From a checkpoint of a small mixture-of-experts model trained on Wikipedia.
Size: 14 layers, width 256, 121M parameters.
Experts: 32 experts in each of 14 layers, 480 squared ReLU neurons an expert, 1 pick a token, a sigmoid router, a shared expert of 512 neurons.
Below are experts of layer 6 (counted from 0) of a mixture-of-experts language model. Rows are named router (the router's row for the expert), up (a neuron's input weights, with its number), down (a neuron's output weights, with its number) and show model dimensions 0-255. Each number is 128 + 32 x the weight over its row's rms, rounded and kept within 0 to 255. Numbers have three digits each.
Before each expert's rows: a language model's description of what the expert responds to; "comes before" lists some tokens at least twice as common just after its tokens as in all text. This comes from a sample of Wikipedia text that the model never trained on. Tokens count by the router's weight.

# expert 16
What it handles: List and table delimiters. Colons, dashes, pipes and semicolons in lists, discographies and tables, plus words like including, include and as follows.
comes before: " ", " \"", " The", " List", " A", " S"
router:121117087143103103163133101096192097114098167087135183149124110100153123141091124150114147121116125166136102132164114137123159206080177113107112154141195122084124144132146176087132109144131117149108120134118110162124113143121133126112134123124166062136179168182115187123120071079115120155177120091127123107081177151125152147081158141088116132131129091173192103136123136139057206148084125121121099138176126176090176085125114086152122129167130101131137128165126121176128151107088119122155161103080200097186082178114130151096095217107074160088119113164140161163112162092127083177108042125178085179112143086107159161103117106116101120146128149127133148115085170157177127171110068134063061161102135097069116126145145130071137111193126145114228156095127102115108128114125079
up1:131142144106123135120054074110220100116158070144100117148114158059126132187144131151118117118115034123146129139088104084146127112122127151146151122083097133127139081086168108064107107172152153163084119107066113138142165119160161148112186143117144132133121172127110169148119169122078135102061170131132109110128131117151083102088136151125067137153085133168054110102147179210175168144108103103160097211142158141131090087118083113140116091205125083179159134145158109122156111158157147099132169161088117105163095143140087163125147085076099104129158121127122185137184080100149173138186138173106138108173134150124116137075115164077126207146136100169100096119161115099091138115112106145111179157133114046133114082166120124108154103130171128146098191148090112109144095106099093
down1:164109133188136105088118126143162149087118071176129079063146069127106125120101124094182131175124070150113138093106152154091126112129132109137105123096114132161114174071132084136145124079148160155158097130094134133192121135114106140133162135157156176137187123070164136117156092074125100116154148157166163151178063085154131123117150151131116177149130172136161101117086186116146044159092124156118092097162111128140100056135100136165119161182097156068107098157164102177120064148127121162133109153118091107137103147056153118169112112077073121112117136144104101141136062141102145194134125148188117126143156120162098132110137151140118128118130087040087129143092132201136090209116138119083130167092132081115095171146102111187063138097094146119176161038111176125133089115116125
up2:096165084142159094157118136113133090136151121152118132154095084173129117127138094113105114146137128104162121146163053143124107104170084150123158106128122143149183164129112148142147153142155113102106081136172140111094136144206124156095089133154152185115095125079105162123174141147194185070147142192120110132115147160070116131091054152109099101088150179235135022169071117130116120164088103119137112123141173139110147137065054132145098133072097125116124174120115191168143186081121103112185132175124102111109108139162138134128072127101172163128092083177154120134117197153168120145190089124089092109124169133117097140146103146114132097235093176150157138175161136142107117148152137153131067097119120126086122155133128083132081130155102118126160163117189151114186148135141153
down2:151109075201133110133071118114115153114142131067139133133169115131098131112179105085129154135162196147179132102153130148121177095113170164128170149106168118158068146106093067105133117137090157159161166129119111127152127125109080121152135097103169131080075121146113105159150157149111149124081176127116125159117180144088084149111109169123116197129090136141117103070209100184088086097102146179161142058119094164093113116144138175112151164117178103075162128125173071127116129147134102190086076119163164154057133115094188120128142120128124070183095063143150121124130111161134125190102124114139097102167092134104120141146133124198088156186078090098147180117126129149078148122149105131081130107100129087151155155152169099189130096111139128077138076216143085088094157076103111
up3:144127145167162136112140122147161073088116108148084056107138131164112129131192196110089050116159167129133147139123180155165105078150132122136188142109161076075110169138151087089105122116072144127136088123111126120147088189132115146139081100143129172091115127101143175142209147138103113138142110152082114086158065143123114176079115169176137146129177198109149083165123112101141135210131168133171122166183122117158101130169120170156139110037162178075109083138117088101107169187158078115167155096102118072071164132110125145124171104138153137108169131151053079166155127127139181143181162129079148143172193109171147125130074172141147124089095145129119142121124170113127158138137129122089152091141129079127132119122179159091104124116129116125096125127148113116101111224147092
down3:156178080114127150068159166094114115091038106112122123125058099066102116151126148157087165149207166139172095116176132102066149117180123145093151215079134105143166118132099132133126133154105092135072148149087077087091143102126159106104132110114093113098137129169127063147074154094147126131118074083115118151113154120126068064165157157141138109115133130108086161210076170097096183162157191124187128145090114176124125123093176088093175176109076108101112114204142091106172106151165125114179123113105161159157134116135115141148124154142137123118115142100151070158124121079128110075107110123130162138124168120074065110149120107111086193183117143071092097146123112107111092148136109129173108096105190118071167117110126158090121091122171133112117092101145134151124169125091137
up4:111135120110165109127118141145119093202151098142123136118131114114164137218108086141161145136166136088194150128141092107142113082140084146120135080101120156186138116120153155127123128078128095172189110138126168102150139169152200116170140139130149118158100107143148088082078151133116165101178149092213120189121045127136116079125104157126170094131191147099173171115166094159151129135123099158116088096182186132189158158120113149120087102127124114117099106167159133177167202098118138187163161125068058124135154145133174174183144127113116114100089113186104086056173159149097123072145124097164096145158060134130107131174098054114149064177120180132095108116135134139100097127144167151114094145142126119142116139134153103138073137120131100054134156104114100157140135172192136
down4:135119104115156143103150135120057110124119181174157100185125084088138106127173145150079151072108091145133134101106142117161120123101108200139083127063181125172108100099152128135082110124061115148109091114118109130135134161139172129140121091141177172146135157115146162186140122147138128148113171099150116129123099139105117174194111138066098118117137116200094127121127104208111092137155099176163201113161109112169135057163099189131151130052128175204080133131121125142163093152111121157105147141134119108167083148112104112175097106159111156147115099115122092098103103153130144136061125136168141100189126207103109068134087128113111165184125174108096098122100135140116122190171175134166101064167112171161171040154104129153149086100136118113155058133182147103129134174155180
up5:137201139143149133155091173102114133123170173105170150096136164150166101070127138094119118132122105144072151206188107158128102119115094145110159121111076096130086050132093079138093127081167153180138110129073142145131126181157120148125119112187168090126064121132118139161093137072120118070154120102172103121110137117142158081101126100125067138091111069166164133115116110088075091176181126153158129153148137153096112105110089112127100080155124128092077115185147093124172094157168082091182097093122089147127123131108174077115171179134121125075199096178194126171132097083128160116085124139092102138129204094147167107098111167089107214157136110121092139135186170136125136130135090125169137113138155139105080129130137111150157105084109147092070161187133086129142141122055153
down5:170135191164104094174131116068161132136152143138107140124081122136157090145120185118153195175164141152142110075112124182095163128153126129131189168113138150172156112073127094150177113150155157098130115163115108108136085133090119143146105128140135150092175029149116117114150107156090178142105110131191138162180130128091146149100123100107132139123073084121099166123104117117119063124169139114137142105106139096124128152103127100104172115151116153194151149151116106189114109087176125116143067149095138137131117109138089155060112078169112156104127136159125113110172211067110156154165067115146073133145158163166106089113097135096191122087132134132123108135078046120165129174170120100152180194109146120079147088198178101132166099141168122118071126141184158124075208142108064
up6:149124144099125115139084122183126110133137181098148124101122179058141135141120110122133133028148095130076169146084087096114091206188130174124128127136168097176108115099144140114164123164081144128131158136111171114175170111142144110155112124119199092183081135167162108123138095095168136077191139160130094145058141169175117170122128079126099118106182080146132102071121077124124140155196168162124173143094124149168161113125198139172100123141147078207157056170142146233130131080120118133133113153162122196116115096114113120084123146127087149077153163155122100137152120112185126133152115156129094091127178130142087133137132091126082073167113109099101100158117100155096163106144075107115078129126118143135166105142092130141070171156143125125196155141144161113190102105126107
down6:136152113110121145100136136142151158168129152133150138144187085111052141146116157165094121156128135101133154128130108136137139169114135131117148128124133163078116169126058095112062126065133080137139141194110067155157144131089207076144074131153109120089180112120102129120134123114131131113067150089175147128169158118100100140208074181145061055117128109142096070110176124184159144142143167180152141186123068109071081047106144180131200071113122142095148163128080179108130222120152095098181117107145133094146233093156150093126145113082128138162129112085102141079145126130146092148133099082127136124112124140102145113139141126151146131086150084135178079110132147152106097132102179147176118100091166146084100110090117110173152136092128090093154134183136137169127115130120139

# expert 28
What it handles: Closing punctuation marks. Closing quotes, parentheses, commas and periods ending a quoted title, phrase or aside, such as ", ), .", ),.
comes before: "\n", " |", " The", " and", " is", " ("
router:088102112066142099095089102137174156103115094147139074149174125160109136123084129137063110201149101160150150131129103076111094130177153152173143169166157153141077158092127180108133136107173155094077117158131051137120096129122114140173120148096097134109111116104091132200072162114175166116159136065141122103105135124138108114112125139152114155135188107160085160175098098124148068154184155162113083063205130148107077150166101133103141111186152103127100099102100172158192199152111094046184129173129134134206181152126145082119133123144087153115088098141178089128132124093130166166078120118146196106151155077113142153117072127111119118114087135102151156163098181096125135116127140079075106155063090117139176175161160118124176116099112169139140166125153116109144144112126141
up0:150134146134157110120202136129077151177077086133185222149083120165123127125105095168123155079110150093125128136097155141096131130108156124109138139073138118132114145146107136142144098142166081128112079140154122081122110182145170083191117116092095090140095121118126102108181157119119172157157119119124121171131072120099144115150057087073059167079081169163125147144202149123174169136123121120124133103158053116118100112067125079091145115198081135121119113117130193178196087204192093137116151153165065090126091082116163121177127153088148123098111123087135151130221111133148132071115152132157143163128117115130154157109143133141138139116110088093108169194150112178160178175143156167117104092072109116150139114132119167096107125163112174166098125125107185174116141083135140
down0:085144138048118145158154143118152082184129196104101102131124141081087172139137143135135145155083133149152151107130098146099073085211162185117066120141140125119181151123092104102129104103170094121131140115117117112074186129145164176127143112152127083146185099171172147108116114162145124127152180097102127154184170138128071120144082115167107136157192153157148064116062095109078160177135138116138109168129107154169118159102168175124109162143125166120176134197099093062106137123127143154102110087118104124148156110119123065096082112157141059137111095139086073095168106180100128132114149116079143062108112092160086111094106132183188135142102166151113167091099085150128140167121111120111150167105163185210124116192129145094110131132155062109065140120126111095165079163130118
up1:134142168178094134149051110109170139068127068065153129081118170141094184104160114221156099131113146125147105167159149161136083146153153136177054139079145128134158152098137139088125091110074145143156110084131043091105149142167120102141146096104107153181186127161113078132137149114092110128164159068136168126143134116077139129150097124141111112123150134106126139166139153154169070167138131224082137085162117122108128119145181129128173103100157131163074181142163120086139110090155103076091154124123152122088144127137131190160162137110154113139059168105110127128057123094085118132115079155194125147169102060181124129156129104102118138192072171110130166088076166104097124166113188146112139115116117117163124117104087106107140116137143135161158095139064118120203120092105158
down1:138121111144203126112135100121114178115117140176188160094178158159112155144172122201144151143102134132124146122107107146133140114075151095119117125115101101179122164066122090089145086113136135090079094089087160117179169137041173087115115137092128176105151088118119078149134244119098194079175028169098146125139142142166171139168159138093097155115107098109164157117165146163130119175105135184177112135130151119126098146144113119119102051082084109089117129171117160152143086155164085113141175097106131133117116169173108104183038103181150144125102112142136126131141130130121162121143106138066098127087123147103159149212169093130122153088171074108108127187169123083140121126120092125085159146158148155103086080127143135180162134122124102172177110132124101112140093099122103
up2:114151113120104106096111153168167072073160149146108137065148092099132064132118071091104130147098104114123182155039105132131075139107087158164068141138156055091148144133165092106157153149114097131198137100103102106173089103147076057142110108194185143141071103095059080145162113113121194140158143149116120177118104125154117067117062140140092122083119140128105125137112141085139164089101091068139122130088100167169131137188089092071190149135145126077141101145096111100163115134154132155104103165172156099114084130130079139106143111120112135089042144088174110136083132106144145089135161133156166123145140108144153100169107079139116109134116107111149122186125207137118094146112147152134149116143099069125148107128132106134096131163052151134093121067114133063096162143125192
down2:140093172137067167149173159096157112109188123129196129178157187146063145120074124108125117175114114137107136119137087160147182118110144091144154142195166135072123156120129108151065132076103186092131146126147130115105121114128117188101120150136085104155182140133145111212124210090139119103145167127123132169109128159139148116116141098101135143151130058089176116091139145128107082131149167167141102213134104053090120093151129147190155101104189120141206100108116147133134120135109123095132110114116160186103133128137181113148152141130206055110152128123101099148137154139158166168139157148143148123171138115022100124124125115147134157174140086171134140164142165108039140107195127145166144116114111192124151087111182109123153163173108121160141150181130114174087083142128106
up3:148135118154123106084118132142197124134136113139134115098128164058135098172095164138144082044146116103160072088134129122155149186153118103119157150146180141159198088132100107139131153097173086115070090156126143143137112152111094072132054153080105109104105197117135105098121130162049098151151149177149058041150178096129112137097150205095102137169127193083121154154129109181121139160178145179144083145067083120149107147137110126140122147131089163153176179097116184124137196130077128132152111141126095122099173159130074155107160113118147151091135120133115134128134112137141098101070119088137158091134093179105120143135118137138074130178117147130093164113115147166076090121094127147149103076126133125078182128103118119153182156143076094077098090164174172099157176154068108
down3:102116140129130122138133163105079117098163127172091117150079109184109143118151138107129122174161154143159129187170166099145151125074144119113120113067123134131092119101188119095140159094116143094156140037162104169154159117126137155103107117166093149142167102161060127134142132144158151183085090163149135150120177138134175124199131154185102115057076165128163121129164082162114141107105063087181141075126145140166116114091138154101122160116094174177119134150132101111150132071183094134137113117139083117129088021111172144145143159158120124139155064118155121131126172173182178140153120103072131140122128147130119090058129095147163056090153075142057102183106203153112103086155087174153142093157164126132153134137181127131071092093123169183101200132138119127113101124158129
up4:128140163110133109198172067143111101109111193099135156130172109156091150102099127116130150102145112142095132109143120112099116173120102083146094134092120129076088118102158141171121102105154131134067117143062085124085106049158173140147132142112150122139143117132120114118116187096155111191114098075111159103133050127160110099168177101118111154168125180135189114155071130129069130127165115143143211054169128115109110074114121161155089135146095119132077172058107071094151089146115193104137161116102098132151148147127132129136134164044105091100093192125175112128089088104096112109124165102172098122154044111151167108126132104148106152104200140153215139176177092163111058159129136125083170140124113179126150124159153128165126169159177128091117121144118081098105117126099089
down4:131094101109048156139121142112125143120107111079149122152118085181104143102139073147080147140119157087164119110183160117136123183144162127142126105125097144131138131140084095138172110089127161081205160068152125131129167113076125078085132060119145113145088086146113103126165032106120178125152152171106136122125204134114119132118095154093130110186205101139123120102063087149096092076103097107175097108124145129111102243145119131118121168102137143129113133160056114143073153135162087126107107119117156159141081188129133103130115124118140129118170087154080138091197160114129157189063163097083187171180169117173148105116126161112152140092130131106124128137110106089124132128082080087137063149097174089160119155145172113069190092098144102097100135140137125098139152165178139
up5:214145135094071127174114178102144147148124166164165076163182096139136063107111117143132088153121109083124135131134088114147165092113131114129115156195159143168104159130126083137173135167135154064139153156222130142125133108089163140179084200087112142158090106130143162190115116109137140132102110120081218072137159130100171146119138125148135143127145112145126151206122139124154145113115166133137106126162114136093100124145111081106095144096148101176106065063153158069135145150103161080137128139150132081097116127153186090150147098138127106208132090115113143151128114145142177155183117096149161087141132112136146115085180085116172127110084141039124092067187140107134063065101110142141129186123120154096190130170148047154164121056121124112143141109124149157118110109097102
down5:136095138154162142039094124169101137048154080108100188145119145148159117061143179076154120139192129152133081111127164120123132119136132162089207156138168170101107103178069164103093122091088113206090106119150120150102095158140122145101098167153090144165140103097178061150148070101184151067147114121119196160096085111129180158139111128106122072125133107102139116073111073135149120111195039138130113131129137099131117133135116135098110110103103104140163113100083163124152095095175139103122149113176146137142166147117068177128134134157082096099121123107115065160096129060109108128126159106081142179117127152161106139141142078100123140113125103140139169148078128115135161047114137124124214144115106161160101097150074171160164140140084108106137056141140085117111177122132154

# expert 22
What it handles: Headings and parentheses. Wiki section heading marks like == and ===, and opening parentheses before dates or qualifiers, as in (1858– or (2000 film.
comes before: "\n", "1", "9", "2", "born", "S"
router:124140097127081083143157157140140135100092135159112157095194153096144140116147138147136149148134102064125124173127163095222124121118088161064156136133185190113108119081110154141172117117119159135132112111155136167099047086106179116153121157133100156078137157151121137143161078129131159159176083107125113123111178127156134083088163117183147129148176101111163134201062157176097172121126154135071071126175170139101125168140117103132120111151097101131125106086107138150162128130146143111135133188108186105188182144097082157090018160132131202076099119121147097126162161124118151114180106162147113147119127101127164130121129133119117124115125182126158155095118096107151144116146161138071059199079120105138073146099070102122175198166121189141155157196092088149139140139098110
up1:153112128128086136075161088172128155151114132139121152178152157137149142131147135145107170169111137117133130151112197128122102123064188102169089157065185162095108082107118132056159130080103091141117084113156139077078165126172117150080146160079118139092091132162103147106128136136167139107122094093085171130135147207153086117136120112128155193101097127142105147149171161116090058086034107138121134120152128159176133136122079171115097174110109096139097051141101140185148096170103118134109169187132160106139138185126136104073108164083097151100096176117098126103141145095148104140077088130184118128124129103099090105100099180126141100196156185144144128089122130140126147100124128136125126173118090180136092062180105119125050124168173161124146204124179194088114138089120145
down1:070150172125176076133167107158150126097119169093118111098149163078074104169129129135096172126117146119115129105099155113119093147138135151135144063126143119136176122135109114188157093096119089155073155096133168131155161108102085097105060147111079114155128112091131179097052173166151119079103127175095098166047080090170127093148043107136094160176110167085103101080131118146161105165179183097155093138135143108110144113113139151089132075101100210144180120127094129106117136125120129109078160067093150095164163096164055120111163137133079148128101112103134144117139105136104157175156137183043135142102105139125160066069166167119145195131176053140112131142112140163159110162132125132124097123108151075139099145164082139100107114145118113094038113143158124096124152135094140
up2:030125129122164121126151109121105212084118077128116130083160133138155136138078156131150138124180127147193118136185154219089094060118164144085157192180076146187115148141138208140191117115102129113101124145142127133138093100124136115159112172100099087145145090164121138133097204104122134139133141090113112144117105156154096165117140185129115111172081116110136153176127144099116143116133103105108115122094090150075148094156134109088121154100085160154124128160115195136107080136126178108121140192168116168168188143097107165101181086126164129144083101055124160091147080140060096136087198125135097121114082149063128145135161149132116179094090090133163118166130137087145179126121163108123123121140076120141150141157086126174143142099160108201121171150123069122156067093102134
down2:132121154141125137133188184126126171214068098068147124029154119121116142182172102146127101113107106128113105132106197116093142108140115103144137165092087113133126113120094151155126107151143154145135084143139192112129126159045146080095085118137162205076097090117157119159141134079144128060085134208171129118163106116118066077136119136181123148142136072172101153114131135136138147146111157104081166021115128095132116146095097178154150108027178151113119117112133160148147112151087185099155141125126140143144174175120100090135107095121133098070162066122079123150081104131126129124125072119105188145135105124148141175154138086111111102121164126117188151112097179130148176101164121130163159070116145075144148130131126148110088112161120098088169109107079085156117112117169093
up3:144116083129093096111114149087116128154149177120104074073128180080099114127103152111164145205056106129049134173170173082147094182169144100130163083095135133129140153108105115141127101109054126160138109114102088173121155135171199167128130114154066127147129108157057147135166151158128120113125144122182114162133129087149152159146099118133170152090109089127117113103142103080103189148161059055083111137120139076138088147084178081155147119113070166101159169137169129148103134104121135075142094097058128139135122173158128143119105220113107172189152144143123102117133157086139102104135118119102080170070140113122113095139038096151121190102133160141142037091123121111144126145202125142124175162112152121139131143052134146119144125144132112145115123133087091171136095113162152
down3:115118121112145088129134083156095110133117064153143150133126168156097138089115221091144169118095089146101151098121149123096186139083044101183123160135135109180141117130176150123095150180166152182152076090127140156115172135091102072173156145101142188136154098133110105181160125112136120090092133113145128103044142106136156139184101106061155165094064101099117129085129117103129121144065119105128125135120125140189125084084073130134122159156196110180129162153123094140175095127137113112107109139084145143164097178111165095167120061087121117071119149160153132100097136116125171185118126222123064070142092171130085074128157135137133095101156119094111154150183121167144117141143156109115163127134126193185133048109181136111112160130124114135159186152175094106088100123126118
up4:104089149103122154139134157161110123146149153160109107085148104158119168127127104194139120190110150103159139185163143113141128149063094101106193098082117093099079130111086120159146149150120131193202096101166183198138106103199097153164157124103102118062101128141146161138107128179090198158059180110123126131084136120133104130168139123114123108138070142129152098115114151094106131126178169080097079144138149157181153150095129165153142113141102145081216117122099109142142144180181100114149101161096087161153087175175145150116161107124145150166174114132103182091102123127184189146145087091160180144120101150160118120106101118188115174138135114121141076121187128143133124168079169143164088166122090122144175104143106090168138193114083166182197106103094110111141129154077089
down4:137164190162107141090149106137135099097127074070130138159206201139138108152119125156109098138188096125168094077119109152129113099105156112138078150147179120153181165135168213085142094129146138143104180148082094107138180121091102137125093169180147183122202127146118108187128120105114107159166145126135135117138169102178173175147133123116125134102214142115182144161148141131111130110110087157108120130145078135101173127123104085114118117124148120112084160097179171136128134160141129172057162078141153097111133161068177126150103074154159126169114146137174145105111145187104160094134198135144143070162154085132083208175130137054147136179159135112133114104111139150159151172138047082101105103089105111140097083107145143128115201133127116078136158130104149185146098096154168
up5:145158116068122126148100130110108086091143108172065141177148158105132141136061156117126129110166124114166087134106124082212123117119095125072169158149184134145115146115094101157153094093112103123081124121080134120105159164119065053124122138141163144147119163121074147036145109092127135123128119081140093069094150134185130165158117122166086127131129110190162118125140137110110158092148149095091134105110153113116090060132099072159187129109167120158202137154141166074165105112092087159088124115168139133129210055062099185117134092163101168049107094103176086095169129141100126139127112158092088121131123174111114144144131107111123113144118100144148164111157048125104122096092118165130131157125133153139096102146050153146169104156118175108151077057126159097099121104069078
down5:098150120164118128154134170105138179185112176187150099135092107146121112135113124136117106111150167089107150137091141092136134085132091137086110124071085183121194154152065173141132156121138144178172083075152120116126131143135203200144082214118106113102130105140121155138083192076102127154110074161138196098127049086164132151089094086125108079138137118116117094132125166082098148175099106127098076115100148194192108134164105181162098087136149088125195121106152130184137127153140126170141097120126118112124125176113144095127115131089117136189108099135076156139134140200135115152137129129123096163134160148156167159074172103105091159079170153149144123078136136112061174170127125089095158146111185158072086139103167117129167150091086120146098102191106152097121104143176081
up6:167143082149090102145208141173157073193129120122145148117151092159132134113135085103138141127081109140146174109147105104160111135082101128096165096152187166134150173125115087104153100102138131085179106125175135110105115130096144118089069180169134127107140131098131156182136155165131162109123131124119143110069103155105088092124114094107137095161151168156102185134168165107136085174112136157143134134118107176115100126181105175125155076085082130143238128123119131102122134132087122155131092089142130108107085068128128102193137107196088143091175137130158109056107090128147048105124054115172149139095097086086096097113107118141121157126066235117101099134133144178119174158151153091144065093154131139096102112146172087109160162107055178079139100160115093126122112102137077
down6:074056077127139115105077089089130198095118143154144138092122195090113181187169103129143155126163090138130130060109121191125159121110185125108191153140103127088114136106066148096175100139169121133095130158115134143149166145133081172138140119105137151142090136118169122079100112098126155089140086131151121101097156157130152173127194100157101111204095087096153086195122151123169121110096128114162118164087111114105140122111129091112073035087130149149095183126145214138137092112150111096100171136144138096098160094078155139125123055074179113133153069164115148136163171122133142148136175146071097119129107069170092154167158181124168150161153111078124123109129098155116146125175091149105114129118099099132096137143062090130087146094129113128078127083114135117160212170091118

# expert 7
What it handles: Auxiliary verbs after subjects. Forms of be, have and modals right after a subject pronoun or noun in narrative prose, such as was, is, were, has, would.
comes before: " a", " was", " be", " been", " to", " not"
router:065125112124140122141150106112103123104067143175087150152157145168127134138103085119050177153136106151156082156181206126161101141120175162107133174198120109112091113135117129098152112161170154111122164172109067225122136119140111121183145156065096120152051137157097161175134138165140200135143138116151112075139163124113086115098122080146125177193113107135112113171145110149080183069144098094143106156102113134069096151107163097095126122134159123157080099097160136158140137110105129131136153101121187092141164106079091116170065134127122203118169104104130103142130153113131131112151047160104167150173099172118121120137092146117123093084043114128115190163142114056140126160091071108106121136061104120132156134128094179140131199103178123079109138107105107146147109136097141
up1:156149135138136139117104114086104099145061152083146133142129059139156151132083106131110153107171122107140159132091195123120097174123127094131122169139110102147147079079099135090086140143120128102148130159134129141124174181157156182100160128119080149171153134141093103126108179165129118137102175155129126155153223169127125106153118134108176164199172136130105189213126119127172162122149130083125190125118132113110130188103162073110119142185116123089084095032116078155124147107126160103094138089138153097181107080083121110094128112075114036148149123106089103123069134121112111050040112120142132099146131115164130170157112104155116159145093150110121114110116092081145100120110129102094138117150189114125150126107145133124160117178225132123167079173205152119111144120040143
down1:132144100178114175157173131148160165144132111143202088166085140132120108121122164126159101124135116079182083126133180052063117120142118116144155150111088122090146167132139097146182110127117113127067156128108158170117080102134086157138157139118175114107122085088149097157104098133129156127118137155106174186100053145156138100103060156118148107139117057109175056082128163134094118125102105138139137160092129171149118119114097087142127078111089126136146117091178137082136076113154064216159092104079153116103143138095158148123158091142168163196134101157100142109107089131108117171132125129144096136083069097082110135139027116115125086206138137051133175096118171187158087048115145181085138150151110076139115124101126104111154123079137145170122141091112118072099123135139146
up2:148105151065144094129112181166144158170137148144126161144123192107111095126108105108122106162117083147136145144152136185134147118177147149128151128107147131152185120095116143136178120143088129177143113082126081149091153107126066100126107116102089147145191104160226068143142157126061109074171216181124112157162190130106077103074163160112114186097072145188142126182146109127133159093090075155133135133148118102104142064134152029151131125114109156140099086105178163111159113145138139098143136140060105184129126174123138133159130143075160175103125125095124150161158168099141197168123157136127108130145161163081079136117110135106076113180090115088108131148104174164100085160177098130136097127132097084166142172116095177104149159134136150151169114165164172144087145086127192
down2:167078118143151132150103163084116156130154083126121111058142138145116128120121132082163103164167118124177128080076157150114074162177109105131158109159159108110135199135106130093158159147133125152088140089158162155132134178146179106145160133169124096126119063117146092155144076128143136162101157179159105098073126120103156135140111075153151129125149124102132164141154102161125131192142075151195155141125117167069135096123069174176137148101102120154124112140134129095098145206128110103102124088141203119156114126067083145128136178099129144165110074131076119101154167135057088036167156102117070110126149145151085087166137093164098118119182090137123193120135156145118191113126106138141147111150148198103129144048236165085134107126159132132145080091078185120092159152110122
up3:091135146154160201173109132092112134148122234128129140076165092092129142166130114157122165103154135174170115112128090075108169159111180083137065166162109141100174181140115123101093159186131146078077137094118158117082134043136136134107027140091083159118118118150158150119170120165154151141166071089175121076132118103076129093137088084190102091125152116142085174104147160075119143160167089198160085088117140146124149096129111127165104135133138089175084128128111151156151103100132122121157147063138089116133184160130092114134167127103138165080092101122093182086101108124143164117138108098172112107150112159081127105052120152107144117110109140131133131135090165163138139078159159135163181192109174146115134203128142165106118130137113089154150094119139104128071110065128098
down3:068136120152105129112073134129103101125125137113110165098112119138103128122129206173132102166107180149146072154140110076114123102124112152171134141088165058118100112163131135113097084117141157106156135099176147109133106103078114147091141085108186134078122150141162089112155136146134058120081102080114145167118119161111126132126124101156187131103126077113096138152141133111158149166073093095127166061109097132183141222101163165198153131126142132091003106134158135101139110103133181078134116144071160171147121128118141101095197111150116112079116085135124133129107122099126151120191156108164155131132099145151231185133115105138101137092086183103098102112136159112136106135148156124210151112140111021103073101119090124099136161125052169138136124124153174111165151125154112
up4:091122067118124126069171133145087147133104157097075166087113091078123112099086094081153124126123128089133167098108125151095090123102180124095138124136137149155095133129110144128123139097128180158132158141094079108161089127086102124126139159156113067098180146101133110096057140107090085079107136113126077130113137133146094114164136152120090153060070076171144170122117107065130121080099096138110088128130106084146160180090117154069107104139114087129127093134174176118170147169144127135113197184123155159103149121096098131072074138063145154101087107070046103184137163087111124130099190099110208137151135194127145083158154150165150137143094164119122176126124115083151098079170143117104160134108094174189109090190116091154145121097104101195106206149152137097093125111148169
down4:086136102139157127142122161071151182144138096107072177159125201130115196170125083171152157156147110135106161148149180140129131158193113114148146125121164145057119194082171099135112064156119111121159120088143090093171117078126129096110145101065155161103090099085062149190109120126058148131126162088121156128119089146124120093117099088140115118173103137172140144197136130105129118124161067113138145137173132129106091137099151191070143114107166130154092162122096115131086134112156153103166173132135098209151122160177114159138121079131095153169081089130127185089172116166173148167164152145158123110068145108153104133094121161140196095084152105128107166139145097114080131160192166151118114072064147141102194151131133100115080142120144156149153111138133133163100157128024139
up5:068096127141122184163160094164146142092056082112160132186074117032110108169066161103148162157101125107106139113107086164179164115138120194117103148154156175110140135129159194050133122160133119145131152188169115157133113156158115123079193136096115115127029105147170124130127055128133067114113156117123067147154144144116123054099088139084132119132137129151125110113125180093105144059088133111126139147159135159134157118072096110107113149145107126137112178063180167139131161135105117133178189124192131148118159166098150167093123096109105137149147114163143129159128113141113149138190168125098146166098166122103198133112122080134147194139131165086137179085119117136129109145075161120106160077100106149097152149111140187146085172113105111059169158105173149163142155137112104
down5:105134148158138131182126117139128105147127096088119165141173095156125176134105139068101119117120077084103088095153096113132119151150138167158082146071098105162103151097104124093079159083151155129168127102096105148142167137155116156120129081064125121073175079157112161110094143097172096107071181121162121167169095168170129086198061181082100111103108131143135156093087233137122099099154116167184107114182091172170184134145155129115185054135148107164130113106075094151183148132126169121107113111145125138115152125192133091146140167060159109154119149108130125117150163104122093072094106123155101157044108138116127162133108139137158130162155176162118093150169184135151131073083147099157075106058151168108108115101114116107123090074108171113126144116162146174172149071155149
up6:165146128094102145083114144091159088191047159102101111118064124117121136109174111102135134105147146147081117136117181163146188141147139133134150119105070108149096106114148100090133150137114170110094141139154159122131141133145094109188101172136094167136140103168162068120145181149098158068115132180094160118110181125128126180143127178176091172150160155123153122117139184155124195102122051133161186148132132104093132189093173133159110093103083150147208145149226160137064099128127098117105207159125140133139159126129071165173104136114114136127056143110170127127092137151161160076087077157055148122105193131095122136129109100088114105130094057112109151134136117143126142130113135091106077094128134148120150100133081149096156138148102150175098148147174178123109159068177200
down6:111093126115182143195166111137077139116133111098085089083134107100126184124071095089127149154081083114114146081115163112134104128142104111155087143215109080088102114193155145137174104122141050167165114111126113131159142141091081161060073151167166127170129103111151158109098110163202117194127131125167153149077101145122083131130126125160183095107056131150119072106092086110119160130168137140105090159098146109078187138126145153120116107149105112121142097107111132139138182124120159196106092083086095092115060106112137054144148114133102139111145125182174120107151101115076151221106163166191063102113140151119181079116129123134098126132127159122104143110124106106157192151122116132143133142131134121158112198127099100110115181111158131135109159123091108082094199125204115